Below are experts of layer 5 (counted from 0) of a mixture-of-experts language model. Rows are named router (the router's row for the expert), gate (a neuron's input weights, with its number), up (a neuron's input weights, with its number) and show model dimensions 200-239. Each number is 128 + 32 x the weight over its row's rms, rounded and kept within 0 to 255. Numbers have three digits each.
After each expert's rows: "mostly gets" lists some tokens that are sent to it at least half of the time. This comes from a sample of Wikipedia text that the model never trained on.

# expert 27
router:109133119085140083077150143099084104099174092106068129092148057103150142125134090159088114110152137142121168081084147173
gate2:131066101098159098101132196151109091148138106179177128116134097162120136101177112084099130160154110142125087113073165116
up2:160088141125132129094140095173098077141144115144126143137149158101167148071102156126068105142117107136070108132095065132
gate3:131107135128144191138148100129155134157162104134171088147141140167161185137130150189129126146167120221168127095156144151
up3:142115147104122186165131137125177117129154109119157081150152151157168182121131163182103125142186126225149141110145173170
gate4:141133096126098157144138079090110135132135187185150121093106122108142130071125214123105119111074087118121123112092122162
up4:095136132150124136159123038107139135150107117135171157077121123131101097093117142112117107138097111136118114124100147143
gate5:138126157119154158085099120107074081124126120120103132179111089160099140089118105116187119139108095145131118168095027138
up5:152121100094132099089156152161187148115127171130148179117132166115125120192159127187086064134130170109122155156089188133
gate6:089126139097141131169167106126199107074142122111133188117116097100130118061159123202113161131117132137082129111093162150
up6:090081149094113142173147103117137141095157080106146180118153079102068139086175139145153141116122124071137124129116163127
gate7:132157171115086075125128098057154119108077160108131168164089149107107124114131159123138121165132114181119145065077089074
up7:146127070170163167117131129212102123173173112127152096083180096127158104124114122135125134111101132115133092179157183214
gate8:144112158147174088057099141117098173137162138101119129153117116099129147157116123130116114080157143166153131097101135109
up8:113141121096135108144139120159170046137139140157134135070189159134135086090160127079128142137101120150136094119170074140
gate9:168112141116152161099145118103148049176101149187098158099136114085150110073116135175130184131098105071113117112095144092
up9:193126146132129144137129144128094093183109113185096190111146131146126131098131136104163172145126134096089125101072113134
gate10:136134087176186096111124097164162080177149163147133126081148136133095147164152157098152138179100126129137124176141150129
up10:120146167129127104119154169139168166092122105133135112181180117138170145154084089092120164148129114123137141107145093124
gate11:161097100209137102121160188142065156124110093117127120137143147135106161160132121160123152122139144137098197170146154179
up11:046202163099171155105075065095151104118144149164123094108158105165110090099138149139111138104155143123124106128120103085
gate12:118142123145105104133145102119087118133084124077140126139113152114173136108113105123107154138163122203147102161139095106
up12:129126121161138095120147103137084136153104119045139111136121113107176131103111133122127149157150108208115132146126083118
gate13:121091115113109185096118086119124142105120088151216094100126110067107151127136185126119094125153090171109117124116113117
up13:060109116126134101114088119112131113087129153157151107108153137144173125148178139138128119128111112118115097112128107120
gate14:088122128105150076127065109168110115144117125112109104097117107162112101066151106115098087151123180147081161126102130160
up14:093132116124148059147072129150084109136102116127100109104121115137108101054146090111118077158132183131079170132088143129
gate15:150170111140199072167077126086126099127140197150098214161154169206089107184095129118196185066123085116065135086145080130
up15:126074113109129189081169139134182178168114048166145071122125103142152130080124152178134085144094208125151130111176110132
gate16:192101104142124096150128175058132095143160127070104158165143106128103099066172092142117153099091146150129111134145131153
up16:093136167088146131133152088152174150145103120208171127122110121090183131171077165123137086136158128113151133113131108139
gate17:129174105099124149164146110176067111097167139129106102066147123079136138147073146181144145109151147109158133135094111151
up17:104097086092168127141070123153075126167140096148143067085100120083169138122150154120192147096125067134121135140133155082
gate18:139095170107113164083139102110167153076182102124075161127157145155127180131152091134133142144093141190161089097168143137
up18:096101125100090122125123103145145139051166130147091190180104182186123153136119145113145147165116130156164134099143162151
gate19:086113113123107082157127130168187141050114121063152089134077132097158181124107128153194056168107109107142123083091127155
up19:131149133115132134156118135161191157104086132041159120141114163078144166136111136164114131171114153126095137108076085140
gate20:119127142118114086080164104085087155109176075129153130148158107130113156089112098081122096130098191098188112120130185129
up20:143120130116105085113140128103108123102169070119169111154158113117099155085100123100138117129118216124186142135117160130
gate21:134148113149111136114168172117136160116126159158127113149169106054104176113102149112109114177233146156136076131142179122
up21:120139103170143156121194183096148145127083151138098133138112102051126138124113183161120186133148136160117075106148160104
gate22:176142095109118096084126149133147176112137124126147083169188103139087162086161072135112115158141147071193139119142213173
up22:150157101146151107075149114118127172199140083125122099177152133104124155109127057128170103171156163095152080122101174171
gate23:104123160064108107102136144103163147160200120127093081144064121147112141104095182140117107157108107145203166111118130118
up23:099120160088142094119152142106152108172212136119095102122025093118133154115129188135110115160132109178199143117125138144
gate24:143043141159105140115085122122046169102074176148138141116133083160123123099126130182151160135115148155120129132098104155
up24:114228100105145099140174120144191111159164119113117114132110192114112128155131114089119117135138113098128139120167160109
gate25:111131158094156131123130083078116107113137123140204154170080084110147160151068138099137113142070092094137106117196136146
up25:127117144142198135130075133155171125092138171133120124101062175070147091137132151078152137074135120101073091104064097119
gate26:209174124139101157126142178138183157116099120136111135082104148085162153155170196173131130157109086112155146099063165158
up26:191130162105104125179193172134179166127106068136130111105073127076117124157164164137116083159144077095162117128056171078
mostly gets: "ić", "’", " Khan", " Avenue", " Jr", "の"

# expert 12
router:096176130083151072103108144121075115122155120103114109090184115074166155154062137158087125127162135093090174081062148186
gate0:103148122146157136104093055123163093138153171155100153102062116139144128108096158170090116203102175108077092133122116177
up0:169140175127139129137143150141113140156078115106129081188200109116114097167195128089141119042133086136134170151152139099
gate1:129074165092143097106083137101103123100134137164130179110169108092140161110102142091067141155126102202132156076078120108
up1:117057179108140054112125132104086072099130190154098120106156101099157162112124159095085100143135121163107144109101064058
gate2:143088089115145081130116101134133106128141135125134183151217144110145156137092106139102128171086122095083135067062187189
up2:169116100108130117110137100115137144139142162138147149161207124125122125114104109159105123178080136115059132099103192177
gate3:129172145155159120174107167175199136099147132129125123147093159168150088104126132132153170147102131097112130107119133108
up3:165089120116099110105166060106108123143095111160121157127088126093095148160169117131107076155147119164198109173092125177
gate4:108116136132132065156074110112098161131082184211150069131134112135113102122136144167167091063153133055148145181091117171
up4:092141163111099112150119104127148090086113139129158080108127137122107108186116085162132109137145135095131121103086131186
gate5:100104124149134123140095141080108153109147110094088141143202135089148137117139171084132114061109168146151143127127190173
up5:089110122133142138112100126087131127108171094124084158125215141077113141115124119084099131114100146140153149095091179173
gate6:114109143095181112139153101054175130177137148150151133108125118101171094097132119146157087104117095156115146143035078111
up6:146114165091221099131132163087146111142164154163096132086153127101180113103103092147155089082132127110077094182098097147
gate7:146147158075104162142133148158095113136091193122126180141123131133128147113144134174142107090122130125208145116141042178
up7:090106144142137141078108149146218118102152130135140090074128106094113070200223106127114148129113113093101129136146167072
gate8:060107142080120134054119121073141142117085117235117137079133146127112093084107142095183119205100133161179069083103135109
up8:155163118148141137185166145195143078131185143059160124148159098169144138175107109136106141057145101133101193189159124124
gate9:142121080147150164102080095069098165106153106134085162124127101120146159190153135072160105158105075145131109140109139150
up9:092137177112112094156213130165165065179147145145152080149149140107125058091093126200147115170162143111131158076156091068
gate10:082154146106115174087146112120139128169122214091101088114110103151135146120053144193122083169187152187142136114122154114
up10:139176140124108136160098081189146140108131093132115098139105111115119139168145123092118171143037131137074137106146126119
gate11:089109099120151125137089125171093109159071129139147105113167125124124143171102197097121073151095116125134161169160116155
up11:090112133109120108145091120164076112188077142110141114116157121137119133157137193147098083138107126135142169136157136158
gate12:146137185101111142139134122156135111155145158133087093165163161134182106086158117116115135170111157171158123081151141102
up12:118109050161125113136084110097126136101118094114147166064086101079103152148115122146119123081164127102125122137081110152
gate13:056164146102178129141097113132043106158119135116096147139127141122152148188156144091032127097138133119107108176136133130
up13:144103094127109135107090138096184104155091095149122063152123147167111113104164140106175180121120134122136090096142193150
gate14:098112127029098156124144133137080107109100137090088116103104191125141114114194157130127138105120187094146185094154103072
up14:148171103173113131118118133124159083122151110142126132163142143126162136143057076143134165189150107168103090153119183156
gate15:103125176103099111196116112147142150118119105050176094134137069140116160104076160155125136157148098084130126112084126142
up15:120120123132165186127138075120131086097148097136164105136134170119102170119071158085154105164139156069145178143122068164
gate16:146160132106169146097151120111142099143061118194139153118154109089139172165073178144110135155156135117087116107125148149
up16:148155155127144128113125130092111079157007133203146153117156110104136149162059141156104114155174137135083147124114124134
gate17:111130142106107172117039101131164133145126140135190147132175151129110105127118189151143091110147162096091126068090137135
up17:162142148143134072113156102117091102134080089118147108129054126191149141104133127111128157129083092110209184125163085120
gate18:134088084104129094156116122104124110107185162117128149143160120145138151104153078143149109100118114148095185169143132122
up18:127115135129135138129113160183123178123047137155098104089153142190106145147163184128187169120127204089120132111100100134
gate19:108134171184143151121109154112126143157164172115157106109087168105152131100165127125137106105152047083147189146111174088
up19:070142181171109182119091115110086175125157192080135108110081160145149156098161137152165147142165079096117161118153138094
gate20:111207130090096081128050178157144086081128147131060136120106140110116084160196137146117093164045116058116133145099136112
up20:112089110137163142168151075136096163148140122112151155142156091130117173107103158098177145090181137170113139110182125110
gate21:152124135127172082160209119070111131120125112120102097162165174106170120129098137098139092186174102061133160159129116124
up21:145123104156116210092061122153147100143146122131151165098076095138146129124151124199122182087092157130154112122143142124
gate22:122158165115122131103089178136101181146099132094121105092122147118103105144145180141092105177154203067111152128098169166
up22:119118078138138140100151081131137120092145143174142145142126085136124143113099099135147118096144077190112081126186111111
gate23:128192191156093077109172103126159148105124122172138157144152103088129105132145108178105160120154088158099141102097120129
up23:160155207147126122112162069160135083130156111127166171132140112141117153132166098130124148079183099132102142113109141103
gate24:113122098183139110117174071117119118080093132151150073149182121079207112146119124125155135185131123106167128129058151161
up24:115126101167127092118124085111105144066097146130178073138145122074212143147140138131169118168143147083160135143062160136
mostly gets: "!", "CE", "AC", "ST", " AC", " Street"

# expert 8
router:080153122085139095071157167104141145101185070116090120091148090096145164140086081156086091084154140120083164116089166148
gate0:089134201092109048097119151134131207138119218107198123145185125052074130120107148153150166127167127116164126120131160121
up0:184141055168172184125132094091143107035154012151114152081086124178140124161139092155106076143083069138127155141129125079
gate1:076177078075156127175137177086129066101124127110146095196153100131143161128144133142150175080120162153116146191107194133
up1:116172099101224090148125127116138137105128086128112125182170124143124150167145193130137153041099124113107199115125133100
gate2:110139094147145105155175173145062138102124136063083136139142105087173166096117163107132082081096143151192101067116173118
up2:131098161144096156106129095119098120184133110138181121148153176099161095147146155114130138144140134129081159158187128102
gate3:165128164133140142135128151137192140164113050162081116140156116144152110063083179212147125139169158145131185126180176079
up3:125163168125137075139174110174137117139110044134116123196185122167187123085044198183170111153171149084093156145158155078
gate4:099138159120107115119133146171137124123195112204159075122110159192139177140105121126121065133123110066121105115063147200
up4:151143165066095120168198064093117152130090112179121143090152112085130073139068120132123140081114170066061158193101114093
gate5:124141131107134104157104124131179155098080147123148127135119119081130122103138143174102072143073144122215110156174145096
up5:147164140135143124076132119103054153144162052138137148125118115146112112132137117083141192064175113153102144138125128183
gate6:140134126112136139113111136182190130123110171115067085169151119171160156147135178124141133128108170101082139165089135136
up6:143144123134094086144108174118139129159112083159108100162139126125065185102088150137160119112120121114162128176167074131
gate7:117187115140090076123084120139095122068153099129111111186134142171091135143118136093120185145124136085157119135139138130
up7:142051092161111163122131124119159156209142150126100137081134131096146147102159071169119093150130129191091163094113142139
gate8:149139126110112135167092135099119168136163107179125145141140113101160141111186132114120058122091075088096133121120106183
up8:148089118078096108176090127107134156192090165144128111118082189146086099115092173122146152124171113169121155142117106077
gate9:143151134105129126128122142114110114165168225190089150104171114132138168147113125096081071113116162132078119174095112088
up9:132190132109104119098143101143144136150154221213147144115196118146117153172147151153090074132137175148103122150117129097
gate10:150100180101135127164176119126187128128121188116131123151167118160099166112159126137132070144142220157149147101093146114
up10:148127171119109120211135083148138135129063159107137142125103124143156141138137146115136065175174147137159100111104147092
gate11:134169112104102091120189112090140111124107111092111139119114128125131107078104171153081176113126159076120166094121118171
up11:195140137123100097091082105125129151081091132099095170132077116184063082074115067165104148088130153077133128123159093033
gate12:105132117128082117126153201153149142139093093148090108154185150188187183109168159142145170098141163128098101117126080175
up12:112127203091139135126072123137149154127106178102120087106138089203142106116100122152181095087204145064097123187169104128
gate13:133173150089106109135104082092138144105146123119098082137156117130130078131008142134143099150123187165141108102122099169
up13:158085096185141123125129182145098136172133168129125192063110110159118184109195087155093163098130096101135178169151143108
gate14:088113124132114100132076118140155156075118122154159124131079076137058198149067131101075119101144150142067122144136158141
up14:123092121119191133107086110136104108116099097128152114108143125094090208124118109068178099143119203156167109137159162137
gate15:134182130108102148086081137144175171120175178158108150158143097180108146154129116142136140147152094149138104147112110158
up15:169117121128172144196161100105109152089128137162122159116111080151134124161116115132177155131139109150149180151093137098
gate16:114136114079104081104068179133106072193172071130167114118125126075100117100116123123152086129137106163153105166147181082
up16:126133121143142156162165081134172191088116128134098107190098097180128136149113140132116180154117132070105131166114083138
gate17:119088113099149128121118084125169098115159104164117115130130138140091131057111136121121126129159140123118155067165086203
up17:143118092153112121135116179189089118095115092160114143153103131095120126151102126038157057129162189165126127117140184125
gate18:098177180188114046126119168124127078183091138117140094128163107143129150146148132185140133146149094088080144131161141081
up18:120133141076149133107149092101127144160107086184116101159106133135142140141126136071107106106094123123153062145121100131
gate19:141160104120142142127062137071155126128160102099092169136145118089117083189131132130056207189107088118163134083095064093
up19:163118156096138157224160167141062148129101149118044087134057155156100127171182135117176127122127179161127094103151141131
gate20:190150137052122063176133149183070089088174073150152135136175087121100145113111100157168218141127118063103103160087104114
up20:147112113107101119135143125183068129114111050152092082133216119109108115136058082076145200144155134143122089125123134085
gate21:109152091176076126128120134187139144138149171054083078062127190192159114123050144106087077190165101127131100183135133113
up21:164050125106172162088150116130132099095165112169148148154110059076107151085185119191186184131127129109109153095144129121
gate22:113117141105157104164159116069121093116085151124169100146125102135108176151143100105164162076143202136111209115152082117
up22:106161131123150153156153146135107120129085166106132095136114144139099171122137082177170148091157134129087157123113099142
gate23:166167110059127126125091157110119064132159141142127106169210130108123161121077210124132130139130123092124104109115102159
up23:150113134055103094097089172090089107151139165167109111156189116092139142121101164126152109149149132109145125107130100153
gate24:086134111094146094140114144123179097191119117082101024123143140148094132109096127151166130113144134137185158137159096193
up24:087192147105058075088123078147157167117117093084158066119155095174136099085051132120155129147183148080172114093127119156
mostly gets: "igenous", " human", " modern", " Liber", "omin", " liber"

# expert 1
router:043097090093147111064150143132101176071150126143086080101171137098152198175128087134093070100134145140074157145080193129
gate2:116144129130125145076119165069131193186141153142108122117111134118094151087151172162148138117127154106062126128125083077
up2:099160141128095151075155179068133159188109130139123124154117126080113164069097184148120154158085133112054127131120120081
gate3:109125129184111104102155081105109125155129183196194167104111181128140179088152142126171122120101117103116155155090110065
up3:116122112186120117088150108123127120158134163190191177112106200137138179081148152120166134117081120111120160170066145054
gate4:122120106129100158113142106094076117136128153157150169115150167160184186138083168157162073174076170166164093104081162108
up4:130139149127139135116127133170202134146128087112122069117141145074090077108155148095095173100162083093094135147187075125
gate5:099081133120095082105081123140149148125134131115145144121084070069172186140089168104104111070074111103097101140106140094
up5:109096104080089082124096131108169117119120126144138156146140088121177153136107158107072147084070083078137130123135166070
gate6:156140120114086062138144122152163158121113080151130129130163125226157129097120158072116143147132090135166152107178128164
up6:119171131121224182069142154089059108093115173122171146124115156049131104139119123205119124114125127126118152167070147109
gate7:094114110096145184144129126095134129121134175121148096118139148136101156169133123116106174086101170152140104110163150095
up7:123079098087168116159099083116196083169170128119200122137135106108102116064121110152182133146104129062136113109174141204
gate8:116156129152123078115147136024125100127113169122095120165086201158148120079125169108157207127166114145144118136110131083
up8:078167146171124163180113188085160129157136172171141086144122132127198109099077191103166193091149090126141142117138126110
gate9:110088189174144101146174143121135156150100144137184095130158130039149102222100128128137087165143113153125180116129094124
up9:123132011052089142091106118127116089098129116131103164113112108142083126074081088174147187135133144139112074118112176127
gate10:164122089143111092149111105120131129113053109167121109110154163190155102153099129117185088092153140109134187127114121155
up10:148100107157126139165141084161078114097086116135139090130128194132127095134134101122136103101155142110161094116139139118
gate11:144090112201085081169120060111077149070132127154081097093099168182105135069050087080189101112113164098037085194133130099
up11:100108134177094107133126180144105168130192183179074145113167144130125123116068114134188157061152170105116093113135106090
gate12:067163123145107124146140077077104119112112117149117075111139089139152168117101122162154105171116150101156095121158132104
up12:181115136144124121081138167173139138140149131081141187100109146121115081112145122100149159101121103170094160166079145134
gate13:164118173110079112105109104125094125123147144110086058127138134145163154117134093071157141138160159091088155173107174109
up13:149103163160085111130095096086083127132147129083108069134151131123159123133101083068161126135210110071116166171077152117
gate14:173126194133095101147124089152144099103061198102148135172110127107160131195090044091151085186183183127081161092103106044
up14:170114179148100131142127079153122078130049159087167116169140158111136168216100074131146065186189181136084185114091096076
gate15:118110111152081141156237158195090110122135081109154131093156107146104129157121144129119135192164082121150113128164108067
up15:133126139170094110198171177172091124103107088121165153086158144137094128144141152130149192192198044140153090120134142061
gate16:117185125096114092143109118146059120065163142088113134107104189146194130150138178179127129060120099157117118133120081068
up16:117171121094109110153104130154076110091173165096109137095125195160157119144134176165108128081132095145118130141129062069
gate17:091103102166077084092132140155112106126145163122019167082095104145117223102175136046102117058142126178129150115170061101
up17:129158171078177161147147096094139159139099103139194097180126130132140065158078123214120157148114132106152144148122191114
gate18:127169092089096077145148073103109110094101139107091067115093118124130100112128074089144121156137088159149140099091123111
up18:101070087116173187100165165082118094139197116165144144129138113124093130161117167161075116103089136118111157140140137160
gate19:069096145085184074130014127119159096121155163110128079113113182122115067096137135070127110140095083101170119151128135133
up19:186181112138093183119220114152162156121115105150134175138114103152153168126143115192116159106142155165059167100112130129
gate20:132072117123105087138153123123166176108104104157151087114189175103146141135108149130078077154130089201083084160070127073
up20:138204154100151154144125133110087094195144137111153167113166073155117080144143111129170175088128157062142148111190138172
gate21:116140120153162094165107145111142155145139170127128090203128138133106122120093148218130144098140113125106108142126144073
up21:141158136126142158166101165098108183086107178087137102117106084095048165144172139105129091118113134117061155161144187093
gate22:143075124146102158165134129167134125134121104092141028143158178129155102135154124116123135098128069132110097151093139107
up22:116168133163084083151183109115098137132082119116149137163116064124153147115110190149173157152173135138156140100110113142
gate23:123030111153107077187129121095143139116143126149146118132162127139143113197174094121202152127185099092141128117156168130
up23:129202137152120175071123099141101127143143125112109099118125162120111137076059164134067100084093165152122082179103115114
gate24:112138134107088117137131160174056155191176117089131110156186169124101096124130130126078110155147112132177148097229116179
up24:091156084150072102165141174175101172131131125113098140131155173081115087124104133155120105097117120151145160140181066107
gate25:073136172135169112115118110145079094134133103173110117124121154063156152158159094168194149115104164107134170125142163131
up25:150114100132077118139118173147166175132132156099145148085137078185098125113096153094070115141141129139115116108124108127
gate26:124112125126064164155200084151217147107132090179122157098130135098140142125143119152118112095119164079180104129159172093
up26:127115130135119129121096158097067125160148152036145103145095143151135145117124128087125153148175126149081145113108107148
mostly gets: " York", " London", " Charles", "ville", " William", " Washington"

# expert 14
router:090146105101152115088169164145123114104145069078090105091158107096144167162067098143083072094148133122087144103082137150
gate0:155171127155130097142148166181161121133150109086109104059110069124124116093087106112154148139079168136149120175125153179
up0:133203118163166097096123147112145089122156131120183088108137151174160046066084107162100148115104105103075089141131114140
gate1:166138164061142104110139112153165145132067141072133119087163144125169109122123145155066038152095134114191139083114113151
up1:181158115079137081102111096118173129146128091081083144118135138147117154113123124112087117132189219110161175076108060144
gate2:220155160141138117110163180130060149175129151138140162157173133104129171200162132080125090118140113178125104118098154081
up2:212141084085119149082105168177102104107137133140151128114099125129154133138088088161118098123128042128086079103109150131
gate3:165116131119137163107121080152134123105052150104137121119089146106132143117137111127092069135153127109144184145133130105
up3:080101133110102109104160141124124106139144109144086126162168133152084105168131105149151168144132090127125086114103124164
gate4:072162120138185130085133133125165135097170111124089173142075163032150181086150110161114114114122099089084113116107146191
up4:056146123139159110107116157113188140088148120111131191169139171065144151082099087111125120136137122098102155137111186210
gate5:135143144108129165121126155105112131105108197101137079136165067112104122155133104121101162137141125159127126113113157132
up5:109142133131155123172137153094086153100100187066141097123152066093134061111143117102081146126139116179132095105110148123
gate6:156187139080130145124133147081097077078018155062137170124131111080159133146110115104119128181175124166166110143160085137
up6:138139155066148176127157123109116092095105119133143170168153086047124123131115125123126173239170111104120159078190109172
gate7:154174094103109143162132150147093124130053084188139115142195123128118174105099120150150113127137070126137068089072136122
up7:158123180073149110077104135129176088155192127097127188206066094100141059082144099122138162151089190141110153164148122108
gate8:119087125103165115145160119124072202163151078149084111104172113076093136074102174091161110127116124082095116113083141109
up8:134097107109149119093129147131113178163191105147095137084198112088120128120119152093155136094131125116110134120112173118
gate9:158134136115106142149103127137095142117113119131098112114196212133147181146138091107091150151160101166096099185126109111
up9:127092127142131088142121121131138129149154155121153090142112047144112114100124138123137144130149188117151168094200161107
gate10:113110175170198092127100144179095153077200100071119117117052134163094117132126073089151126137141109134172196173119180104
up10:185114171160202122103076104131115097076172130036086102128067148150126153124073109098194134156126098172118119138099112150
gate11:028133126144173088118142166107124146136121128110142107181098117176149145126127174134113119112134145157095113125157129171
up11:196100107094088114127104072150121111118114134143104129125158130074120166096063054148134116141128172071102147117116159108
gate12:128184147131142134134090066189157090139121131129133097117133038079114123126135138153113110133165140114053103186130130134
up12:173205161189101115138071090181161121073120163109120122130164059133141132158104169158120142144150121127040116130176145080
gate13:154152130124156118109108172077135109133136104138091096109079119091148169110191159107112118072121174134137149125174094099
up13:087079133123073096089100141145109104067122077103031079127056074161136202144124168095123174092077134078119113134192148097
gate14:108161060124097117170157201130142137118092071119084130121121133117074152155147098095137145115115143126093143124119153095
up14:141134133143145172116140147120114157151150169091119137129131178195145085102115164177146086118133126119130094141112093151
gate15:143144140140158142083154108133147103145131115129114153122138155144083153068118134108065160078145103108152150118131110151
up15:155114139143178145138137093123132142157147154163089146100147149097068101103109117128093099095156093121121128129156131143
gate16:103142119149105110094140146110073121102144099101159087119137153133117118052102170108113137138120140038136171128116104101
up16:143166081098140128157102131101102160078141134160085163136098130112126137190148150134122114070190152211109123137133126108
gate17:089233191135173136116113077137060165122074114087106119175150116083104100133103123163083110156119190124153166106119152098
up17:090145111152153064143157119077079148128139105129156147164071087132119094163132087116109074184083137104111156116103111124
gate18:180146146094119154115118098106124117120129100188163167152139133140077131136144098095142120114114114168146138096109060158
up18:107097126146134117151154158155122159116102146122072131111113075126201136133134147136085188117198166129117102143157206067
gate19:135101130080170129136117102144125092114175178128103140190200136120102114193168153153111154148091156092100190105109124145
up19:147202120119091117117158113186115130103097069148137121082095110136156098122126129121129117126133094200150078169124134116
gate20:115126114113143112165077108148136118158145092084069144129164129181100155140113174150144121177156129059154107113122142147
up20:136094145115109132076152128098139154112089143159192109124059126081178108117139124115126140116114125201086140124115125116
gate21:129096146207110128174191091074123130091109107080133123178128101127124194113115169131099175161112154166139150099141162171
up21:160206172207157159131152111123111114106132089116136145094114104152158196140120105146134098146150158144159140102139125148
gate22:118131094176148143159127113110166099123136102128152176118148111150103126121068175122117130130107138065090113147106140148
up22:142142179069141079078131125150074133130117135146121106085132156142135145148159080107167063157168122180169099117109089090
gate23:178161102114105075154130145156044171156081151117112135113157142164148142096110170117096167112145161123147158143112088129
up23:156099104135136108130109101141072164200099131129115127124155111144127167130100126129104122145183127169155129184118119106
gate24:171151187142071039110112106123116119133140154128172109115140141090141156078077151105090099118104151112108198133123119113
up24:092109135158144140139172173112153124092110080178116112086101108143109116146160130131136216054125133140167076102101131135
mostly gets: " .", " con", " dis", " re", " Tre", " Dr"

# expert 0
router:104166105092145103096158133088160110107130108065099082093149093127159143169075055163120102097151164139085163122081150130
gate2:169134104122114175187098101101072128147167129136128139145114116101177104121111047143070116147168179092114098169110111071
up2:101123175158142107094134146109132147155079060142072095096113123153114135098143229104182146119099069170100177074156171112
gate3:167147160135112092132124159126172115110074156196120154169118169101114147122114183118133149142145143115112130172081104158
up3:123051102136187133182140171170150184142155107110140129091130130189155085082174105129110116148082153138118149133129122153
gate4:141140131121118133126104171165128114096136172122102168163184142113153114148106089096108119182160192143106103090118158147
up4:133150124118112099116096153169155112095092168128092177134189114127164075172121075102129090164116159138069131119104121120
gate5:157100106149146082076117085092103092118125145148132122143116116126116163102109084133114074106080112135176177117124105170
up5:113106054114135168148129079146036151144087123140085124104118133144147122090129086148149113113162117112123104170145125099
gate6:158144100135132135124188123139092155141095149108138139106095130133096083147139078091125160148118194144075114107139137115
up6:105063133106118063129120135103081153137157087080104193140191103092145084066112114051178090127164133111138154115147182133
gate7:150153145147172128122118125134134094140081127158151108087186146148115146163142124103141095069117148143162169132130213155
up7:098105112103096123134131138139125145126177122090096133163073098105155119117123137149134156195133091121104090123139034099
gate8:133177114150109219117139078162134123091113187113087086068162101076144171119138120128111142157151192100085149112096060169
up8:144139111123152191101142103186116087127111119143097072116148122078145177113086118164105102083214136124147146136062116139
gate9:141139121143168166111144173101147161139085165190157132063074154151191148080099122155157131138154168119110099190089176197
up9:146103143146187169109166164134141174149089169192156144061069150135197155084078124163154150118168196149119095158054167191
gate10:149189101070124090113072149146179085063013084142121117080129077130184136153103159118139136164082125115127154143176131141
up10:143150149124179087084126127140170130083077079122109116084169130134179103157168090074110125116120153120144131127154107112
gate11:151111106080130148129136127156066145135154141096141034094068110108141121148124135142179133149179165120139092158110134079
up11:107146146184113119131137149099191106103128108147086196173163142111132126111131100115079107100105098118113158099157126148
gate12:114150100091235138148168114135131141137160168155070129128045101171088116158095123130076106167126137082166160138120168159
up12:124123160160048095098090159124138114113118099119185138129241110100167165103175147136179144103124120198092081120140062107
gate13:144145212130052130048189141098170128089076141103192142102156117127140127102097161119146131093126105143132148109166173111
up13:163193214125083125070174113144152123096097147083174142103143149134138125066071139137145143117134106148160124132172159156
gate14:105133087113147114080149155087148147118083146114179112108154126126156127119095074119124187218119125137140107137103097072
up14:122164146116128182185152199174140144102148085070107191137107154093131122091151164124133099049164182145128111100137145124
gate15:148122123094163104171152215175113115164117102126070143134081131072115132138163099125128164139156093128130091163147113153
up15:117155118153108121107113084089160146096184146153216100130172138167119109141114150119143075125046185115145179082141126132
gate16:168208099124091147134137160130130157153079134174114136052139165137106131174135113209167146101087208106053130187111148064
up16:153171078157093168160120159134141147141064137157107141108157174102121134154120132182173163115114192088040122147106127120
gate17:123124117132137129083133192088099164108101146160103079137193102197129123127090107129160083124128117118111143137120091119
up17:135178133100153110120093110164124149172125098068114144136071160085106127134119110071138114100140165147163138100117123120
gate18:127201118139187090098129116106103124099111146144153157106160082132141147192127101114153119174115188103119092098103125137
up18:124216126148192078082123121114109118088135151119157160122171070131163145177151095106170141169126186073136106110118133122
gate19:121168078119078136163150115100099094151123160039142138093100153151120119122121086123161133123086162119085082116102159123
up19:105145164126120115116132157144102102119118152175155120157168079170133132105055170124077168151162058120156151109118145130
gate20:140093109108086117142097140172160177120143159140129131146092096147159168101114154169153075105150064093127134135147129134
up20:123140122099095138133107110124142162115154158104154135151131135146126219122129118173105117090125107111084165154156130123
gate21:110110102072064093093157106078166191143093139152090111145124153166130128144106104145103098165127195120063126122073152050
up21:143140110190138187132086149186120055125130117137161128104107093097108106124170143126144149103093090122188112144175091186
gate22:080142134046129165159077073122113150168138125117112134167105156169185147183125123147179138131107099156172105191094116107
up22:127093141113080148170168177125182204155111089144142140159174080112098117078179150103074149112180128116158140059193152122
gate23:166203135152119145116043105106136105119114139104111135135130187094120169150122156118075095062153159113127144117168117095
up23:085056109108116124137177160140121165149141115139146117123133096177148087070121101103179132192096083143143116129066129149
gate24:140173105087115058155126155157099103163140135126172152100163091117146099109197194093147077138145157167188108101198165116
up24:111104149152138169094111110111171126123114138109079111154085192113129162143064065157119153110142096106086147157029112127
gate25:142185064118166144166102129163159083058119185154096104138094139096138143182090153170145110133157164150132099121102105103
up25:082197095101105165149057144135141179088126123107155077121096141147131100088162143146146143137112097063135166134121093105
gate26:181142127098127165150142069150130128122149155143153088133146125194155136111107179146108137121117135096146139150169182193
up26:120122082149104089138208161122106149152142115120136072143106173146131117122099120161176159102133124146110115088197116143
mostly gets: " Har", " Sam", " Bur", " Her", " Mer", " Mad"